Experts of a small language model: a softmax router.
Below are experts of layer 4 (counted from 0) of a mixture-of-experts language model. Rows are named gate (a neuron's input weights, with its number), up (a neuron's input weights, with its number) and show model dimensions 0-47. Each number is 128 + 32 x the weight over its row's rms, rounded and kept within 0 to 255. Numbers have three digits each.
Before each expert's rows: "gets" lists some tokens that make up at least twice as much of what it gets as of all text. This comes from a sample of Wikipedia text that the model never trained on. Tokens count by the router's weight.

# expert 65
gets: " |", "  ", "|", ";", " 0", " –"
gate0:116137175096145134140078186091080112114160138126168137162144149188151124143148186079146107177132180124123143109105065159149089115169108078121164
up0:145117088153102147107155052130173143127068134127098120105131118067112120125101051186121159041126075116119118141150186123105165139100149177126088
gate1:166135123122099051151138121140135117059068134141121139121115155129130086148137161097121146138077104071102162150197069157072205119119117113148153
up1:174143126094105048138135121129118107064069121130120143117121161116158086145134177095093135142070111066106161146194075140080197113124111133132154
gate2:111158132059120138144195122112164203111094167100119158140147147138119150130163086092118142155104081086173177161153197166132071119158170133105141
up2:100130105188116155150086129162077143130086172182141151110127164184167146139145206135158160159103137147077141138090134149101086144147121194160112
gate3:189120105152130157090143104159130136107077143142100115102141110138060168172054165159144138118110097129176074156131113167149101132117168114083170
up3:093148165063139138108086141124130165161131105068166168186147143105153086085133093179119174116123166131096141117195138111103146080151094164098099
gate4:079111093124141079134151148161149065101139086104084057123149086137104136167131094122120100189168117107075164163106137145142159128106135100192125
up4:160158188131110199131089103101111187158111172157181212130111179128147116078123148148143148075107129142168099103163122112112102130140108151080154
gate5:117064153132223204145139093143127116122177141117114141133144097163180211137138096126146174112127101129128083107072185164140143093117040124147153
up5:166171115109046048116118167138115130141071133150146100122122151109080057108117178144126091127154148117135178142185064102128111165130229155103108
gate6:129112153100106151164154111147113157162065127139158099139127147105123173094129145107138156136154131089152183110104139190154091120096208084092146
up6:137166090167097143090136131094135095084110118068130150124140071129154119180143119102141135118158123062070141098118073124141098097152149129161137
gate7:106110131080093153113152091182153163130113131136126044130073140099149143070143154112126112104111095079071157154157152149152105110131124108106099
up7:126127146107095197139164078190185102106140122161172065140092113114147153121127130106106105134108092122058142222174126131123077135093126105133093
gate8:143147176043045137148159064148120164201120180159144136173157142065129120094183135102138139190129137090089125138135152117136076123148140120151120
up8:143115119151148118095099189188139091162162105130096120110116069170102143155094131114111109083064117134177110099146089124180136129105126137126124
gate9:114101109065138165135105204120122096171081118171106131147147089118134135123183114121165132180155073136124177145074081095144118121131117144153132
up9:110095108078143164129101207135127110173090119158098141151144093122123134120187111137154135171151080142122179133077085089145119117123103162157135
gate10:079088147122163133108154137097172181117090109162087095123177118134108106140134137102156139108099160150139189180144074081137215119076114154128187
up10:176176123128091124154088123158076079139138148093171152136095157129154143114126128161100113137164090105115067069114190167116038151167144097125075
gate11:136140115113079141069163155105169098142119096100116081125054087132071147105160194085100092090142149073138129125123115140160116125070141084164125
up11:143137125146061142060176154128176117138130117103084074112077076140090129114133165082096098117142158068154138111117121123144109113076146106160144
gate12:102126088093145115157154121196173098081123172135123151093133117130139157197133109127109117146138148105109118186122132118129157144147045146116137
up12:129125182162105157091109120050080141178142078117130108152133139114115091058121150144136142103126116137135146086147129138135101124112194117142110
gate13:154177071176152119143088125130147183114142089102132116103154148120097155162156118120193120111144171169105090146114151111135105156090122134176175
up13:162188064187148134131092142145152194092144090114141120108162142143093146171164127125163123116128160171098089133132150106134106152098128140185178
gate14:125119149101107172181167079155126136142088109107123113127098141183104123145134161114108084148173087094134117107178122160087096115157053111159116
up14:124151107160150086081095180107128113104160156149124153111151115088140127112124116155137153116070164174133140157079150111174149147104192147094128
gate15:146112137098086152117163149158087150160073108153146112142115118089108123095179149088064139160135101097158198148094128157102081162145183104133114
up15:102113126139143112122146151060109139185129082191110181133089084121145096122133104118139168202110113116159069122128155115142127130065122141080102
gate16:134163140108161071115124099130136074096029138068169078110094143156115152073145145160107128045121173102160148160120145104147158096116083136156095
up16:091146118091018130104141134123189119140100123143100068092181152100086116156086142172089134101180140110119095105168086107158165222158080129132131
gate17:144133177158090100124091186118099205113123157137170130173152091123138149060144098159147100166157077069093131155135135138150095152100157113146093
up17:143095054124148115125157079142112100147164130180095110153091136134161122218140119118093150100162182216102110052143137108128153092189096089151151
gate18:172148090086164094168144108168111060171109141132135073135067145137125120104081124165096129125121124122098137143173143108110154124167072105142152
up18:177139087093167125175153109189100067188113122138140068112073137140140117111093108171084125118133133099102131135174151138107153113172074126134149
gate19:113081131081167140144154157098179129157093134110099125181152081157171151112105152111109134161141134154116112060118093138176160112131065129141147
up19:110093106095182142142158170080174121154109127102098119183134069163200139131106157116098137154108136147108121084120090132157145120120081132141154
gate20:152087151165122117166188132140104161174158109168157150165055136132107108113098112171179110175130147152094114128071144138103112151088192134160090
up20:128078149193125121158216137157126155139185134115134131173096101126118150155105110147167131171118138134111133125039132124146118155084230117175128
gate21:118082101121129134173105129132161143148125093138147102119139098144116114151156138134186127158137142142149133114062059154199158151127095129159138
up21:080097151081116116145133129126132186151136121096150079108131129149065100149132170173134131115089139163119145099094093113169103116102134075156151
gate22:160086157116147092141131147083122149106094131143125170102111126126117166115112093126163078086116141084145110137051161131107142120089125153064159
up22:113165112121107171115128113169124085166153128106127099166141141131134112134146147116090178170139085158126144115183108128148135114170145115187093
gate23:096160109124174095138082135151096154099129191167130105121116188185189171100112146197121195105119133183154155174096107137114081159076080089121117
up23:159095145099081151141173121093146111133112066077148172140149043086080098166146104064138070150161122072115129101163123150119178093162163182125151
gate24:174074090118137081138158121075124160120125132114154120112171101169127124100180122098113110098176118111164171129104113140120137079095149123124152
up24:188058092144140086134150112074136163101135121121139096111164079145125133122161128076091073122163119117169177114088119130145139077108143127115141
gate25:206091120107134098118106131132053171122131132111172092102169085123119107144128158128130065181178067143158134137123125170159115097123124127114092
up25:046160148149128162154142096114223073132113117133081154177089154131127136123128101132159166072075186115106123112130142097090148158143144123136163
gate26:128109127166136176155079147180137118135169111187115106119137163165119178147091102132096118131114148161184138150142110202142150163123191133114125
up26:109145140090130101124163089065122108129086119090151145134123109099123095105152145122178125131132103086069126137140156059121097111133074115157133
gate27:155138136115154095116160141136084076177087149143149111138127081168150196174128129110069109142068140084136132145140149110050108068180084144104130
up27:082125149113113163121114142136154194100129099115129132147139125079096090088108122132177197119173103158125123138122101146208144186085165128158136
gate28:090088130127106076118160092148148171158095163129082112100103142178129211114123143151127133114146099218152087117096126098166136114124149139127168
up28:174166113117168162136104172078099066125164132141156166128126163087140075152144098112139142201108140059098171135147110175077138154146121141095086
gate29:163124088096153103141178144164103155166132129148103096117173152104152170101219130157122139099160172121161108170112140119113111057151100129117103
up29:090113194146092138120075099072147102106117127100163147152071105150105088129052134108152094133097076148086153093147124135153141181112171112128148
gate30:119132160112118139193170121127121121097076112122107124082131113143110173152114067099176110127141157092115124204143130138153151231120104198107129
up30:120140146115114107071083113107102152118153128157178149182101169130193099128130191128140132151088102164152159103136099134078079049115161079179146
gate31:135148160156226162094100122148089129104099140150148081107094160190113109142122119123116146076126054094144145126102180156113135096100109140122143
up31:072144096090075060122147081122149139144148117118098125173110165116079123129149083143147117152090164197098113133129131082097172124172112115133149

# expert 52
gets: "e", "a", "i", "o", "y", "s"
gate0:140146116094119167088100173171149189125099116179096125138085110107115170153131108157081138101154083150138167091116186169162110083135098143147117
up0:099119062120144123091119130155120210114124084079110102184113126148104145070124203149144163069171146063131147098116186181122084112116100070188106
gate1:153084172119148027178191085147150118127140074091114100075150100140140150135129131115137095079124121183142146114120140164057102106144123112173134
up1:164099150117157033165196091137153111112137091100106091056143107123147150136116135120127105091118110198160153126107152162065087114122117103157157
gate2:125141183197074089109113150112058148176091148096079114120090102162076152207108137131109162115129075125135159111126169157141125102121094148154162
up2:110137199209092083123115141108089153178085134097103110124105105173080139203114137137125179112125075119114156100149163175142132108119101161158154
gate3:118201136116149143155125114135099122147132121205098159105086188139065119146143147109108149110216125116065027081125110147153123153104127087120129
up3:113201128089147148125120114106099120134145126215107155085088176140080114128131126111099145125233135099058053052128103181165119145104122079130128
gate4:109135116097115133046089107194094108114127140100158086142129117106125194104091156152150158070185203082132096142130113142095133150134105139154217
up4:160160144106167078136108182098101155163164099144094136134126116121133162124125134119151101148122121148106135114103136083135176058119117110070103
gate5:103142151148126117097133096126118091109149106146129153126156116148149115226157150110113130126101185077130173196060131094172102123104177104134114
up5:163119126095130097116130138102136142156111153135134114138122141090096142051107053140106155143156082167146069066212121139071141141138125170131156
gate6:113117103142141133108126146125122132055150154097093137151091062093116137121133115168067126100090175126167097149127127146162151164147104100149158
up6:153110130115125123134121108111108133171105089155182147142167190163127128133166125087176138164120070124103137107141109117105121062097143129117100
gate7:135065156143153130145100061184117170135112169155140092164110119167141103128115108167129155067111174195107146135182128166085152109111097134193128
up7:116073083137130114136197144107163113125156088131091133140139110153090143130143178133126099157128156124161150153087101043124139144120149133134083
gate8:136157168137146137128198109130148144165112143123102127144084172057164164112161173149102102084163151145163132097084137152116086056083169203132137
up8:113115094170131142158091119132096152088147156132116139118151089168126155131068109112185119149138135122143188073148134112172106153198066092092153
gate9:129126087149080105132074140157109067151095139088125180148137156093120210171094158127072134127153137128151180079117185161142129149101150090142157
up9:118129117121078102155084124121121095148073184087113187169159164133162155137080124144097151123202120130145150124113198110158107151125183121156157
gate10:118132118137172146135147143110162157135161194086061164127147105094123163115111134114153163143116186161141111118114175222149088104096187121146104
up10:123124123136148158153127138088136132141160174088084175121140102129103193137123152127136147167111153149134120131127140187181099082118161122161117
gate11:149142112111134183130102117191092109147085127143105159094128050145123212165121113126076092176132140179097141100119123137094175128127087161082161
up11:115106154157107056137152154083168135108191143129140117153145193113120036104139145127185160103127123076151115157133120098174091123120163101173098
gate12:158091131072156161204104182153177133151091133115089058108088122139090120154150108123120118121103135127099154143065130131199141135144118161153175
up12:150096134069150149209116182144167129141106150113106046102078122144093134166136118127120117121095129136104146135078140149187133131133127164150162
gate13:089131180139157142093139128152147102147110124153106133185148135145119147194167174192144110095154131149147209120126159152128108109140115135102142
up13:169110091137089119157130124097128135120134131113139143087131119083154109077109102062120146150108119099111030141117118104116132150136141141170116
gate14:139112117137078172098129112154180118098111096141065070140138142087191133127166158176118180087134173188094180156181146202176099109144115112122129
up14:126141120120166097160136142106074131149139156111206179125115118159073111129098094087108063163107052063167080103071105085086152122115118155135142
gate15:087135128084113080131149124192142122117126141163174140141157138142176153126122137082139095095090141105049145154113074120131087173112120103099148
up15:135126090135146199163125120145149126103074111182092119106087131151116104125128092162120093199122131120126128100126135115096116126099186093130130
gate16:112122113202078106149114189152067053085109178121093129129164138151125106145068091091191153139096174167106146162116182165128080091097118150158114
up16:120120117203088112148100186156063072084124189114080130145146125140125119145067104080200154121094170166114144151119187165126069096110125140170096
gate17:129168141133148120152117157163075141129169183167085084117092119055171150112113118117092154129183112116147107164183117155142132115101163152097195
up17:121167142144149112163115158158075146117152168150081082103095125070184143130118128115087163136177107122145115160166108153149134114096155160100205
gate18:070127149121112119135146069147095077108120163125054092162165156116181163165125073140113119086126074146155145118090143097122150106072178142118157
up18:088134137107091124117141069141086088104102177131057075157158143117176150167117089136116115092145073155137148121081148101138146110088169138121168
gate19:166173193128151089110093128127101056172082104120136124163167151133162168138160120147122156109174089143146138116125117103224138116111078165157157
up19:160149211124130063103092092135131085177093124150149094191138129130117155145196110134143158100174132141154135114111145136219140133128056175144133
gate20:151091168101111108152093123124124146105108184079133166127088063144107099138141208123116107146162112138152146128089110117173167133150108137149161
up20:063138134153160079156160095121178112163146117123153158108142092127157137172132106137145110061135149071171107110140215102104150121096118109087098
gate21:194137134138114121164098144137168084123131117101106163204154146162122172147161101073080134101115146149178135141138123122150078094134188144170111
up21:141154131108115132139080120169100134165108098118136128170164060200095164156171124124080172083136124170134099108102105131108123161122174065119139
gate22:067106106124145076131093163140118173121129160091110084112151131117141165142127107159068127125200158109162109138109212158056089134171162095185203
up22:058127095136143074121107156142109155102135166086115081099148132123135163152128101151080140133194155095163105120112208185074076147165172087161209
gate23:189161107117149170116121128159095150122113107158133158140118094072122161113154161159099145101092126129159134116093169142135107153110066221191168
up23:180165121095171161145111142158093126115111126159146164122105123095110164122132100168107146157133074165143126158111162112176118148117097179181108
gate24:139194193113134133130107108109166086092125179130085120157171091096128090159151102200103183165101162148138092152046132162090099077083160093126168
up24:113054067137125132126143153162080158171126078132183128102084156164126167098110156067131080112142112104119160092208120084154164184178110173127076
gate25:164186124147124140112153137154132078067104066084127102131114189152120170109116184105142103157164115162097126193114138129162165094206190169122122
up25:093077138139162118151119153068112155184168155147094132148132099105113094119102093154106148126083127102178150064158115118125074162035095102117115
gate26:113173128097155134130108159146102125073130135098084115151163076121160085170107090169122149116129090153089131151115163151107072117149096115181144
up26:137088133171107130126135104122157138171145101166178140108114195150082156112129162080146112131121141115144121101129072099131184136110151124073130
gate27:109120142040080089136151144110142133132049119132126169177103088098121138114148093084140085141152094103096168108080108162127120190116098146102141
up27:149165088074151081116139120105168117161116198176117132145150199085106141068109092115199102113094142133128116109143075099112166107129122180112096
gate28:157127079072041140095167161094153125131105109170121108126116146155066144140185105128109146081162165142180115134125105149126106135110135123178112
up28:150139091083030163105153170086153112167124141161114092123135129125078124146192120117123132077162146143162102150104106143117101127130143135155116
gate29:112123112152130169164156109135141114115096107080111066116132165162143128133156158174142101222135116161071108132127102181180155097099176161167113
up29:122132153126082091099095133092150155153168170206150163088110108108101143148088106108112150052110134103194150092133134096080106143154050064112150
gate30:157149105064093134116067109179085093132131120132105096149146106108126159190184116126087173161144122126148137114152146203146117112130136152134171
up30:151166122073109138120077095190096087136114119131115096162126103119131145185197110128127164185143128142154130122144151194165116102133138151117158
gate31:123079113179136133167153111162066130096141144082111136148116089105144109123092134070114095122144130128180155158161065130102087134089147150159121
up31:140174130081094116087101135095197136158124125185151118089143170150102141135140128201149166138107130118087112097095192146158164134180112120107146

# expert 57
gets: "t", "n", "k", "g", "h", "r"
gate0:127177139119122116113106155139132104150126049110121147130122169098152195153171120117136153122143098106133179121115167197073122154053165192146169
up0:128077114145140137148151105118112173112135190138127099119138086155113066113083123136123103119114161151133080134134077069188130114197095065108095
gate1:147105093135148118130155110136126099073134116119195070144200116155199106145132124102097124118067105159176110142127142152082126120089107136133077
up1:106147166118107134117113146102129160164126147135071180106056144095049148112124116138154127139187148098092157115123109111177138132162150114119180
gate2:108136082114064176151101171119113105142166186148067160103129159127147135130138183110114118107192105146094088147133175112089086144073128194154172
up2:116138102115109186158159141144110112121162177158056111155104155095165116099162135110080151125143083146112070155180178095120142122106210154144147
gate3:145166134041139174168124130140100128097103141114087110177136150124152124134094123070137206082109117137120119111055167130135095097087076078128181
up3:149170142042128174168118133151084128085107141115095109177130157115145125132101124078125200078104109135127120113060163130142092107097077087145175
gate4:152099120110153114161168138149152115146135090197163081070133170077164128135142186072110129039103140141127156164119217110102111158165113127145144
up4:113137129147102123105107137102100138113130160071080160170125081180109117114112086173151121218166116103127102100127047145163156079080129105115114
gate5:055138120159131181050101100155150137097117144147166100146119142142139099110164114046141142135162171101163103090107145148112145141119091177161147
up5:063137119160125191072095099163140138103126128158176093143151139128146107110153133046134128128161168106166105096112143133109161148143107186178154
gate6:153132126092104145128077046132134143142128195120172121172096140124119126143178126101106163104131148145116081113116177136109114112137082115140157
up6:161125122091106140118070042140134145158111192112168126165100156138119139145188133107100176109136145147130095108130190148118124130135070122148143
gate7:230209176125050124125074096142163073081125079125125138162117120143130156169114140141121127129123089168145121138077133182130120150113135153128107
up7:213196184122055119111086105153148083085140084107107131174091160171155132160128127150106133128129098138160095122055114186139112150126135145125107
gate8:091146095079147134121073093213108137161082151139134147131063071159118177152102177075060107142124151121106133134100166152096111129103084190099120
up8:180105159185116127128139165047159121123161110129117103124194190106150099092156065171204140117126088119128139124159097082166132129156170069174133
gate9:065198152105148119139119097144153127082114132167098113048160042108149111148146149101122163126158154172113104129107218112109111141169145151128074
up9:060206147119138127140124088157160122077118121158106097066152057110161109140135134106118173125147148169121091141114225123092106150154151162120074
gate10:099118135131170103088086131159100126085144173116088098179122125148148139178087107138114119028146167086141188111072162142169114161056106121130148
up10:164135116121101161137189116122153151142148054145137102113152144127128119074166146121141134167118125153076041145162104123079123100180151128141094
gate11:133142171120161074125110141099165123151158110134179074142000105085169125164118120120162136151115112167150137115093168177148139146099089166085157
up11:142144176102167083131106135099166132156144109132168063141009103084168131172126113138159130148098115153159135112088163189150132146092076156101152
gate12:093123129112114139111133087146127072027164166138114059101159091072124172088126144157070116128120087187100131128098137123073138155093157140130118
up12:156128107140132117140125163116124188230090087125138200143106151171132082154138122102197151136131164072152134127153118119186122097161085109111124
gate13:083100136141130158121152081132127151134179175094128140147098125117157184134139146120059173076124165184126171135111174095158082107095149133121143
up13:174148117133118084137106192138136109133090090164115104090170168112108072105112129137180105173158090067113070121157073163106159139176106120142124
gate14:104150167160091152174151148116205094109127171151144143127129160123097147133088137116152183117141134105200159125084169160175136075108125164098135
up14:109159166156079160168153149119188117121156176150147168125121173104113149143073144113118164118128125113213157108101171148165122092094125168101107
gate15:119164152148102106167131145131086149120149161159144065105172055138097137196092208145152187062129158130137176129165179082101088114124084151077116
up15:103147099144117117148139140126101128157134087132154087113160060155065171215098136159178199104167129118102182105157149094115135179082096099112120
gate16:080201098138131131146136089115123166156125129130036110110139127118150134116117151166134200104119100146193183141130134138129107111188130151111160
up16:073179107131109123136135085091116171157128139126054108107138112113167141125104138169108194115113100138197167142128125140137108123191133165112157
gate17:087126145102170140170164109158139175132157148175041129094082093091120150121130158139098200079107100118136195145175155125125081121111123144187171
up17:160137122141112128068080129103105099105099108105218138169184155157139100139132096115150059182132143146137061124094091135131174131161117122081068
gate18:127083152148077161184088148205139091105148125123106072089099107083152128109154147100136170108194146128126077115203169168161104131139101131095170
up18:127073143125068150173088158212147074112158126137110067099105075073160130106156138123148174117180133142125090109202170160146117126157097123076172
gate19:116159148152072098169133032118199125088174121091112125102103117119166168137155174110087165136133097122192154130155096162109068122086156117093179
up19:123146158151060117160133036105191120073161127106120134101118122108156167154136156111097204137144108126201140134172090158101084132101161112105162
gate20:105134146167093114096104105166153122131113159134157096115114111111161205143132230131153169080146129138121160086107147159120141084078100132147113
up20:113108088140102119111161176135125075116098148097117079126166181093133138179091167100112145054108140138097175129092142173136094096105133120140167
gate21:094102160172189075116089096148107120121096082104141119090136093140103142129166199134125124094130107141123141121151150125159129142139095089142089
up21:171152116075082178134158163111135135136168188157118132172107169118150113131105053130134131164119160107130120133099103138099121103115149174106156
gate22:083112172181193120163142133158130099154109162077124147134078104103130144120180163151116106101133106157124124155133119121098084150150075113135124
up22:159137083067069143087119128106135160103150096184143106130177159149118120129077101106143155168117137099137127107124145148151173127111178156111132
gate23:188105098138132080071096084130131137139146155127107140100124191118163145098100138116140117112170091089184158127114158196131120136147118165094126
up23:180102102151116103074086087123133137142135152121113140107130194113164140109117112128120127124173096094201142130127162183135138141142129152094133
gate24:091145107153142108178123135145079173113099136075061128131158092159138215149120203080113146118113090127124095069144114148096094097123142138136147
up24:084141109178139114179129134148085160096082142084081137125144091179135198151131196086110158127117113144115075047124123144081100094129153136103130
gate25:142125092130120128122101116185165139101120124163088108100134157140108110162152156144121121108100115134179148147108175200123059072054116137153140
up25:083091121137135093169164139135116137085155090184129129111140111145120084116093171086143108148132102113153114164116108161114112117073102140170124
gate26:073115140137115141125054121189173086127144137111116144143169154099122125112187155121053102130158101185162097133113128154085125155119154076178139
up26:188144103117121116120201135071082177130132126158140119129084109163142143142079076123200149115092146076104156122146127113175124114138102164083105
gate27:122174079085110138083139126191157098105079125128116183130100176100138087139125132141122127099083039175105165112149224154123103100080045177125119
up27:139175091084083155088156130187160098104055112134127190147105172079135088150112150159150124109079061155129166109135211166100117097073029164117117
gate28:124107143177142176151085077136070135124117106121089065100162177103110176133159120046114115114105123209108180125138139142138083079125159164134153
up28:115111178133186125147216114135134146115123108134086161136134153137138149083101153123160163151192108183091127147135123208129107071136150164118108
gate29:106128130121116157132105120180105110129133155166127104143132112132080152110174095072111153117080110129179100105156164181048122085095121204142157
up29:139140138161154089139143148068147133135133095100126144124114163111161111154080182184141083138158151117065145147097091084193138181154142055130107
gate30:119168130155155133145123136124144157168146185131140098074168106185115153145089178107141133070204109121118132129143207158124112158131079116169139
up30:131163143151146140138114124122142161151143201111145102062165120173116166148106193106132130061202115128127126129142207155122119141125083125172144
gate31:094131127102131115164079106148173097059121095118147102122120125126084165120121204137125173128148095184116129151162194130133071146119126129116168
up31:171097154102167159115155118105120170128145129155095106161114175138201127136130141138121120164116227102169107148164082167143132089073066125160072

# expert 44
gets: ",", " |", " and", ";", " –", ":"
gate0:137098155146131211130080119126117139112052131168155128162155095116176203166092121087169152094157110146174067090110128137161151158165134113132158
up0:139086142117133198131077102094141116114063143147165108131150101104167187144125148074204138102159122115196078070115128130176167175151136129147136
gate1:106082145097085113139206146106121131167121205151158114129113135114111155098112099066127122175042114133067146142161145137140125116085121103154141
up1:104175131108108136111089122165105107146161093135098090111150089118172139105155130194123101118218128101104160075092139110103152142101128152120081
gate2:119118196110116093138176151174143133105122138092109104091163101138129103157098124143083103063130111144104111128124128107123163075069114113140158
up2:137149076134147130134073114107132147137124134171157131167082151118125132096151133114189160194134140140151120134119133152107110196200159135102084
gate3:119107182122145126168142095122175163129072117118162135162134048081124139144124143084039105199118084091081114118135137130160092134140134078081095
up3:089121150110118129155140114109120164176095125131146181178131074051148158141092144088058141207109101097130113123140154125147088123119139058091088
gate4:150112148093039090148124095124148077149127190163125144133070120162097099132201139153122142144132152172155089151151197087104170214100146147143144
up4:108154143140185130139121161153111183098128058117137063111177111105154169123090119095113125137138116055122162138090064132137091051170125110118110
gate5:081024156130132160122144113178165127106107113145105152133158120141106117167101160136154136141149078105181085115140129153188084131072100087149139
up5:090018149138101137116131118169164130112114096138117179137153118144121106156099156145161153168157081105181083115147115162191099137063114086156142
gate6:108130151091137154080153128162138149169098094098196110192122082082112103138113127117153146136132103082096162136146153157131153128069092124085135
up6:149128124127139156150140105120129214155139098119147062129142118167110129118103158118131126072139134155098089168153186139150142175111158120111124
gate7:150126178111182109094118104094144085095062141154108141082069098129106165067138128103180098095076147112147180147088154074156157021129162130130163
up7:098109103144063129158154139162123167139194099101117123171167157122150071174124116138056146165164109143117112115166092177113113230126119130106092
gate8:081134122164194091084153172143110111147141136185152138168103111130162151105099148078078189154155130161165123185093054086123076126133198156127121
up8:118157141172189047098122164138123133166148128139108140162109131137170165069122135090081158137134097142177118125143156121174106133096156173082148
gate9:193165097132136130110096156082146088112141098120121151151131093165111114176108146133114103087141133122076124123132182149130059187183121155042149
up9:141160081126174138128172179090054138128164126152142121131129103143132082114131119084129107159116118068141171098155129137142075151180105093096104
gate10:139080173106079109096119137124122180107167106120125116144082155141156156084138122103120172170158143150162123112151120106133097112101138109137111
up10:164201068216156118181180133135155103079139116078153099114126114091150128128153142128105137136070149073170157092159135162084095074118122153125145
gate11:096095132145149116127153118114118054195181157121170170111125176099150146143110114152132135149054114142175144177139128103131085160164136106112149
up11:092107138158138088134145110124127053191198158132155174114134180102150130145126111160131123140077111142181145166146118098128085165172144092115148
gate12:157153139155141101111101093061164146195107171153066122100126081109165135132175118158150111126131115128111121156138108105076168086130127136141132
up12:113087121145147171131124127145156133137136125106137157138125143127121135131137150163177188054092111144122079146080202142169109179095089135110140
gate13:107127127131094175124127176099135129147134106145107151138147128135193190084117126120142131142163058100183100071133102150116076137144144106121159
up13:208103122133150146152119137081111175155095097082163100107113120107122136119154087086190147171135157105116117168104179189070132085134155154136142
gate14:132109139140132155116106105148160132141184123086094109148135099168109177128123100156122100129121105090183144107053090153212126170066120089147189
up14:143129140111112142152093169109152127192145159132139178176118119167086117097143103167164108164110080100118173209038073153165156148113126138121157
gate15:128130171134133174084110148106136101086144119121081141077186065142125098045151099091108158095147118105176085136096158131174132094118136151135156
up15:096122130137133184059189141125161110131166147118121142143205087096155125145168091101108132149156123123103119153096073114194181143153067174135148
gate16:095166115091101146130169167166134118125107167146137125182110066109150161129140099083112162121131147122173139148104159148116130166147113085077180
up16:135132174110154114151159138067143099198078134137147110117145138091131128173153144093115162160087112057167117124164122141142172119099159075143163
gate17:156067151135179161090093125089106076122139144154144067147110118100118101140130173085116148142141112127085162148133074099130105155080079102152140
up17:167083166114155166080126144082115091135105156150128074148106119125159123145151189101125137124158109151060151172136083100152103140059084125125123
gate18:066127156045097103101174177166119152118123158204085095090146107092112149102130137103186099163115147099092179149152134134174052124126141141135135
up18:124131101159138120127103116077136105129120155048108145085033129126115123132162182144109109094118127119152118146118085143122143164166081168107170
gate19:112118120172112065111114126150064155089168121141099123149129099154077154124126112096106116099151047084188110153092119159136122135110142084094144
up19:154132109157116063087131122162077155100174124158090116146151111139040142103090107108103120123135038087144110142077099162116119153103139074096128
gate20:140132177125186161162097169140163102120147178111160081105111126159147139114131148092091153130168177124136141108148086141142089155129135042164099
up20:134143172130178170156086164152151086115144174116139078105116114142152162128127148085086152144155179137116142115148070122126082162139144055174097
gate21:051139182072130164128168110136100128143152161101127131089063141131112142182120132119056120121127165114122097150128040169061091097106108111157172
up21:170135084196119115160100116129147119112097082165148122158170110139134090085160122118214152167135117134148147097117206106206134165158152155113067
gate22:180093062148220152108062189178196092157106102122150071087146139106142160134106155091196133140057107129132137128115125099147112106146095107151134
up22:126124144116200096144069088177174133096165152173141184115114141181125041153172095149144132174140113151131107144096122132108149141130158112132095
gate23:132103149059163155120130161179138136103059131157150065159142108101086142111186112115104138105123141177187142132119137135150100174109185102111126
up23:207135125087088152156134135115114094092151092103149082154126140078089123122154171116125076174132094091113137155069128132146164086143093194131149
gate24:115059154085140185098150101063116106140098113161091112184131101165108169127087133136153134181113158149142140068134134124107122159160201117131123
up24:124082145105154184110135105053130077148099113136093119176127101159112152104072142122137130211095169159135129050123151142100110141163195137140131
gate25:111125141138116146095160143084111069060108119123135098144077123174146139116092131078101115149160103096075156120097136099110099195163125090101131
up25:102135143136123136107166142072123053066111119105097102151075157130136167131111122090111080158140112073092174084125164079080130170141088103092139
gate26:128067177090113126121143149086102119151142160115157080085132135118177143164142162130098049146169147179160137124127148167110096124064094121083130
up26:125073171087118117103150165096090127149125168111179083094123141130168145161149163141088057150176137179136119142133139154125100120057087115098120
gate27:119083125126105096134150147126162221087085122116141125119117106077033123156143148112057173074216144131147171148133119127116155117148146118145124
up27:137166134137153162117105104146095042165197145134127142128120153181207124107115102135173081174038116114093080138129148135150111131121113133120126
gate28:211130136132113138115128120101115103162177152162086125185128111192143139142156104132091110145071176143163171072131157158103181160064098102163101
up28:210133150143117157106118116085106115175172169165099126188110116198144156115146116133100102152085194155156174100136154165122189150074123107168118
gate29:112131103086123142134164086066172148102106165115160066145132115098109116147114174078114120095163105128126117050067135065131121162164079156101119
up29:119129096088126140133166082059166165114086158111165082165123120093111100142121166105120126074184117116130099087077157046121126155173078151097125
gate30:133070141117155122134174103187134138155197131124087155164187087114119087139150113155111130090128108147176194111123061099124090113126163122126142
up30:133094126084160065140174143169137170130169167137123163160127113128108096134150126150095171098105086142188152128110080129113117120135165104132117
gate31:096106138145111175132170116067146154088066103073145087166131083124074094149152179116138185149129139124141110111139197156117128155152129125063154
up31:102120141145125184135161108064146139082060121062141095152126095113073094164141155125114198143139134131146108114145188156122122179162129143090149